Experts of a small language model: a variant of Muon for the experts, 1042M tokens.
Below are experts of layer 3 (counted from 0) of a mixture-of-experts language model. Rows are named router (the router's row for the expert), up (a neuron's input weights, with its number) and show model dimensions 0-191. Each number is 500 + 50 x the weight over its row's rms, rounded and kept within 0 to 999. Numbers have three digits each.
After each expert's rows: "mostly gets" lists some tokens that are sent to it at least half of the time; "comes after" lists some tokens at least twice as common just before its tokens as in all text. This comes from a sample of Wikipedia text that the model never trained on. Tokens count by the router's weight.

# expert 13
router:471556546473515567431677518503490502485446562515388572509459574514527424527532442580457501479517485531597520493491435504528578512466511515516584547453509567530521585429569521503420430497472506488503542489502416525466484543445510555464446574457464534573538522529520492412461482482410436534463390496471451512491516452489473529528569440596595515536580550526463513518555459469540472514474506489501480619488455449563576577573564520586447471516485496542455508496479448546458475523524475452429486491507438573479496509519489490484482500410493401501491492489552501539495497565577540535
up0:527549528400519581519447523638463473525436420528513557516427569490468458551511529588480494451497517504557465511447536555495511537365418384480526491484452493553465485472425462524447546522585499417502529510463529600509566503537546492484393528484489527513525412520487518472562472463485478487530513555508544545512535526504448577525551537498562544483509498534468488571538516491555396461477501523548517538427527553541493532406511605532415469470475378495570462568531519413522476480441495473464546545522547505536499516531380426496516471546521441455566540564427462567490473432504414475
mostly gets: "-l", "-s", "Ch", "-c", "-m", "-G"
comes after: " (", " |", " \"", " the", "-", "==="

# expert 37
router:491496450569469426497489448450570598524571494545487572545501547537417517427440465491542498516488534567529496584524472515480481430448487496502539450470458546536532543497449399575450480398547437494558495440528528499467479577548509489534518509541464551525496435530467487489501495413527510497411491529537512408498466537488552520518524584554453503412561531510510463403572481524565491417465604530507520479619516546455398514548501517460472413465493502432560529420484468433494503517576503482458554538482471608494439475521525433515345539493489515458476558318484558445480425385485431564
up0:501570483480577522465501497499476415503569522471552505616417489462401416438525476574488540510470497510546491451509357551507500481541506413527469498427504396422423396463470521480475461440518485569546531542429403476464432558484544546417540525487536517572515480428456506526568453579507489486554430538504499474511522523539400466505468548466553486482588500562589487429555429473573486558495499506528375492516551510616496555543536490434500517516411537542474558479537524569466575499479482563536548489520494443503529481633543452536441493570553486463438567633607486494458589425489405590
mostly gets: " football", " footballer", " FW", " DF", " Football", " Goals"
comes after: " ", "–", "0", "201", "202", " |\n"

# expert 71
router:510508492571435559543418575502539571478490430446581530549436513511513565525508449496494357492476539499560448516333570488610544466496424430531594451487541488508576605467498434434640601523528590485515516493464375532508529503488474508522545612557453512351563453517468462444480442480529567515469525536450503470511536532468493460547547376470585495434579487457484466432363548581468499430562502454487435524440455513534556459484477487531506429495505483474534497527491479541518497573501438444503564462601510451491567485480492515496447444462543449482509515456564513587592483483564483455
up0:483511455466536526507581499487443545518540502468455448472452509546544482494437539438498519560536522473573489534505468494418544486441461423501532564526478522414527478481501501513418553555530533474576543479545388510501531548539516563520493504424546563538467437515547500532529432550493463380617498486455436572412491504414490552406454484438555472464507555405456521438513520474533403521580555488495519472420410530456435428475472587463462505549561560465444592614504410499480527349499505552549518526507509430518445476536480456531429463434481469470546439512493489542397517435467516521
mostly gets: " made", " won", " took", " have", " became", " returned"
comes after: ".\n\n", ",", " to", " he", " was", "."

# expert 38
router:553442511552545466508399584518448494528502417459456478450597488433470424473485471400643553461439506479480478521495481526484432536508506486480475513503542481447532510511563501527483471515560436499523437448502454438538500555483406525513383563418524540532573531511417475546423566498429541443409480523451566404496416534481483507607502637538463514543553477565523501480534519564548528475437451525477601469447470473458499522432481512516485684443538499512552473526505568510526484514537538495504481557425484520435461552538545549536531460471505511533420482399506495494490526516559518478
up0:490466446459509483520553518488554627531577481454592423459528546542519536549465481421499536534595456435491498467535496491507491524538510546519486540508519427483498388536513463461484495593550554493553498507481527434554543475562576465505581469424469481506423449475473441564445437521429524475467494478492536430490537481483459551565463508484419512516529492501553538495472406501518564532534566462520517503571566448537560455499459404641470524546500483516432532479405461506519534535527508548508582498466459513529523477451478463496491454498503499490475474499534473582527561607404504507
mostly gets: " five", " three", " four", " several", " six", " eight"
comes after: " ", " |", " (", " A", " a", " /"

# expert 43
router:473431579516521447565560511438408244480480534423437554445486476464498503569520486457493415432455468465519526593461445638558550536597466546488445466467442466514466471542469537460455355483539523534465445484447450553429473441492499541543498403448490533484560566443491448560560457484399621481555425494431545494565560483480482463515476487432453519591418558576489504493577479447505505524484511510549525488585502476515476600465520422554462579491493521508525540486507483539564560574489476485526423410537484421507450546385429514549544522550432436479455471491595439489578474543479552454
up0:428549499455444475446485540506390517478512522583560542392535525509535520520472576512577599539519541479437530482481522502421490457534484579447457534620460497495587470550468505508513507387394480536486597385503544466457434517435607468510519451493478572455522552564499438471501546476375405473583553483552492527470513465589484466535520534440583454511390587458476427520547528565514474547484508493467530488609553490508613452550501504493492494515413429550505481545484452485549500486509455500558475520532471551463504488491464518441492505561501438575536497402642521528466512572504446523
mostly gets: " the", " this", " these", " its", " a", " their"
comes after: " of", " in", " to", ".", " for", " on"

# expert 7
router:516476444432586547478590477425485430461498535497509441549601507464576498468526437516530499483498633433518482427548487557458471537536427559506508459535578450601519478469519516548424514533450513472544470421495487479414487485502488556528538540435510555556482494475416535410501502521537527420455472556462509561534596515499467469433465541458564466497611543476454518460505539550471413552581499454467480638568455496595419593478499589599578468497521476617470556594484429475404525399599469477480460488612485481512456435525426470486412486420488458527517546525490513505472541534423496495
up0:513430459562564522460551435498482628560451490450514445535483460469491437529463523499587455551541572555495510516505551495505514532483549468524540576515463415487451536417562477489457513446470500526486610598444501461541565515539557461508464509480453507407498465481537471478520402492544444540482488530495415543521469503560462661354575392386582469517473499505559462526506519491543504573480571467421621454530490544485482488493525448390513568631487497566454519457521415500485467504473500514514556393504566443514482492587465471418493524544426507507506531491604511588540505441476572552
mostly gets: " States", " British", " France", " American", " until", " Germany"
comes after: ",", " the", " United", " New", " in", ":"

# expert 68
router:542483584524517478478550491519436522485478493511429504483428473437540444543530522529437485428505535484563591443473507602536462503401535544498391422530480498558538563547429478500479503582556506560432423452444417519404522559543394467479512531529433429566519478505445424561528467600527531468504485533497505488482494603434432539467440562528516494491457555579487446466422477434530467518535491459509525548539585501505498493453552457541572576477536444503495491561552579522394433499508502518457432475570555482576473465483440568554533485465449463435527416484484499400520541505507549526
up0:521476489535470542479533502589461521459541498499558420506580469464531597580417493524436504540608529424436471532527470400580555445487557431549431490547567566460494513535503430607478497532510564542560423488502424528468562543542479494402491541531523429416567385511510499546463477567457465527489493506496519485518495481597511551494476596461544503479500526531548440494535483476510532549552488522506406499460493478530461550514445536467512455570527453479369424493429537557479542469498539499520424515501512578534526538567444509524518459509545507538519534553480521535514534529494467452
mostly gets: " C", " T", " D", " M", " W", " S"
comes after: " |", "-", ":", " (", ";", "|"

# expert 25
router:602563521570562625439675425509535460388524524430496519428409511475462499556522483543484526479562514490464449417500479523480473542492446522500445443531455399506462543544524503494534448528591514524440418523479425567459475629524447490545490521372481521565570476455518521439519494566498439485489486431549518476500509575430490480516504580543474561472458476534459541385474532421563515556472544379475503513487590491515469409476536387488534485546496489485532537388538515516477581617517541509383549519588464530547479475531515518445498566432476447535462473471572488463572491540558429446
up0:531473406514606529471541467540510438524491576546446529485502514529517495428527508532493526565475473493464514537436491416503511456525573539517513569525522466532539508397441506551501546468538472489549593487478442504479457580504561473456403491431513496513464544439531475515460642459444493539563449533517508453562509529528577366492562471540421482455453471536474478507533544511487615420433561527453474509473514529618510588409505511458479396509540583497423486573489462518526589546447501571456486573503516527402400477541528450518499477530525521562462565454530473422542484485376487510
mostly gets: " T", " M", " F", " D", " G", " J"
comes after: " (", " \"", "\n", "-", ":", "\n\n"

# expert 54
router:456458476582535335584499491557398484536434475538501488567554511497498607569507494548509394464476453482450509515496532530434490477523537496519501523499464524440456447548455580456584432472554529475475384492489527500457530462432455467514472506558512507498497524479499479530475526485547420466509417505493481430535515586452448479486422434510496540459486480497426446485495475431528537406530500491463524485406537441584540532458497426495539502532496492435524479511637566654523415515572513522529469597521535538524479445549532496382590452521446413441576563426510420484443403476407428492
up0:476485455449516507593436454517472482570530572547493491515624538512542530488463520521567503511502510517465490509532500539520596520518449490446602399504467555509501455385513461485514567510486475587500453409576428536543459541457431384512402459561533336566458502496493513516513518483510440468524431486309536391530492527464501520563492502506364482486495556480474482528523543427477515424410472468477448390543476472493548500469537494386536487490496407479451514535514535393510498508572503580456578483533592487411580519356484468507401535431454446504475394466400428524546471529408502550
mostly gets: " its", " new", " same", " their", " similar", " his"
comes after: " of", " in", " a", " was", " to", " for"

# expert 0
router:496483525530542531474366409499447479462508461524507557443528514514345547416475475464504483542537557469492440487413439570470506518460518523450593461501501451492535545457532513605572603521434471523478498467491513556444496509548465426505463470537505455524510507505485483468502501497612547492576493586472527387489546529518548459452580520488430498357455497506526495463430419556480495465506505560408525500540483556415423387560469503477490445547534473490550608454551563538574534494556488573459442442428474589511460584460473493548539554566435507500499527562506515594501534519558566598
up0:506521483469455412450558484529506504488405488557524562567527478457442551484451506430399523599515465544575496461516515516510536487501476527489464488490553608401501514480557462523540523392479566518493489521403436495434514609513486537500526524447449457502470526576453535564440539536436471419420596521497490493623485494487546562531540497599433502534459548403500555522465458419442511420474488463514462550500451537520509511537469477481607402469587466439466473529598472484556568448557483512547529540536491635465470499547436496487473506448461489463457389509460507462505471589546603626
mostly gets: " League", " Award", " Cup", " Championship", " Championships", " School"
comes after: " ", "–", "201", "200", " League", "th"

# expert 32
router:508395555521616596504553562589556459436502502510417481468578504467424446540551459394508466493435565542500493534403437594525375546519508508524527537483453495442517577425458551567468542446503446515449460431472546555373529481477472503456533507471470555509568531460503469476529435481456459372477499520481492535519386501448453535512498473518483474545465508574600463487581377549444593564367480514493628538565589571406516486481488517417513552500500516393488517453491505474548568479487553498533409485513579555529453502527576558535530466530501498509457416536535461478565476534489576454
up0:504498586436505542530531503515559534471515525507483446510423429596434508522569476488438569547527519500437488490488499608494514497563489402527554470505410510477426477447530456512457522490638485600469415525539461585491487497474475511403458395531579542603539509428448580526423532587485467631456592518472472583459510555516522572510505497479485558421520461548482513484500520564517493488457442491574470525559484527495509485463557485501536425490401501408539485599524509427551491554566563534497451558498571504496585588502502455512394514546539476500522418426499468517519417510434499516
mostly gets: "u", " +", "gu", " Labour", " £", " Votes"
comes after: " ", " |", ".", "1", "0", "3"

# expert 9
router:524636565539516476509501579615567492532478479474426486627521519513472451556543465524523629484483484532543600583455500514504547545562503472495579595539552539457538597462453549546592509447512526465496413518466534513410497516498490501473455501559437453452499531473537543506557508539508456546509446461482430569445461455540526411452460485643538500458488546541420513407553498486497503462467493484457501436512436531549526512477520447549486483588542547499482562436554486556444548516383462496611450587443394456533489548530473483541494394494492521492494546559561410462527535497531571466
up18:533509527393473524511475535518524521538471477504474509466577419480509542512424474542404434504548539553467545456487517372486493517446486534449525446421504516546466534542436391463530542519505554542567443473449563449551411500475502617496556463506531460466459480493524515497541538545486510568405497352513499500419447531524495548518474470556489571481560497574462547482458503517549488472515537466573509461524461478481494486435423511497497590517426506472489502528504450551484505473434450514500551504390439573458533607440489409529460513448492513555513490543523554540503470455555472488
mostly gets: " K", " k", "See", " Preceded", "Personal", " Succeeded"
comes after: " K", "201", "\n", "-", "K", " in"

# expert 3
router:490460575558506449567545446451393308469491476528399461518461474462471541574504508450509430488464444448463511532502475579495535602500487537475475547529460392494501492542571530481473506480516486471451477505396478530480514553498434457499562473506499536504571521505570439510504406560442475500601494557500564412475521514520547463517444456439411524485475558501468569552455449445506493528539435428449516627530483484563625540453561398505477565449530532514530530420385516518551459541514399480471509541577505483600480471491426535521608542647479498481433501507497332434566548547489622462
up1:461494476486509435518500498502485495473501459557476465501596542548568618521427535436474508395511466505457528603540529405467516510529479489525514459499502498441450539510499456561535593514524484516550480559520558425449480408481434462542609394500613519480502378553477552553490478509519502496479481421508536503463499510526496498588496381492501498392541560510526528495534541490494443580476498517448477573543513493522516435521411507537456449527438530478414465574557472452497320508407489488517481508520436502503550523645538471489517534539540479451457505451530511507541474452507518516
mostly gets: " a", "ak", " an", " this", " the", " This"
comes after: " of", " in", ".", " to", " as", " at"

# expert 20
router:507551533431533621466552399376425358484473553502392414500578472458455412500580554543487484490494510503473590424427557444465471517540457555478458493501493610531458517512497622541412453473494516503522446414501406571384515385496495522502544419517504505607504498431508514480506440582474429508415542557480470494476596578501541544471456603592542483536460465528468499463564464514429560571531510446502530518560498496559451538507527509520496516457465589417511453423601533555472505571510516467460491440499491410544457457575513616468506636463423476519400501443491524478489516500405546435
up0:497520437544498568410413515495530492460494496490492457454451504455489519531546614584458517514546520448396537556422527496524449493526510446420453604546500515470451553534574541446527538507469530539553501597502458476482464385476481531569541444466521601477579466462598498535510571631473418575595570550451455550501397478510486442368449537473403533561515521559455558522486427536506508396480572471517454467482459544504487460510501471460500493490454390459547502470549472534511449608464519514469549495543500532511500476421529545494492453460420446443474440495488537432490555471521482551
mostly gets: " War", " war", " Robert", " William", " Tom", " David"
comes after: " |", "-", ":", "|", "=", " by"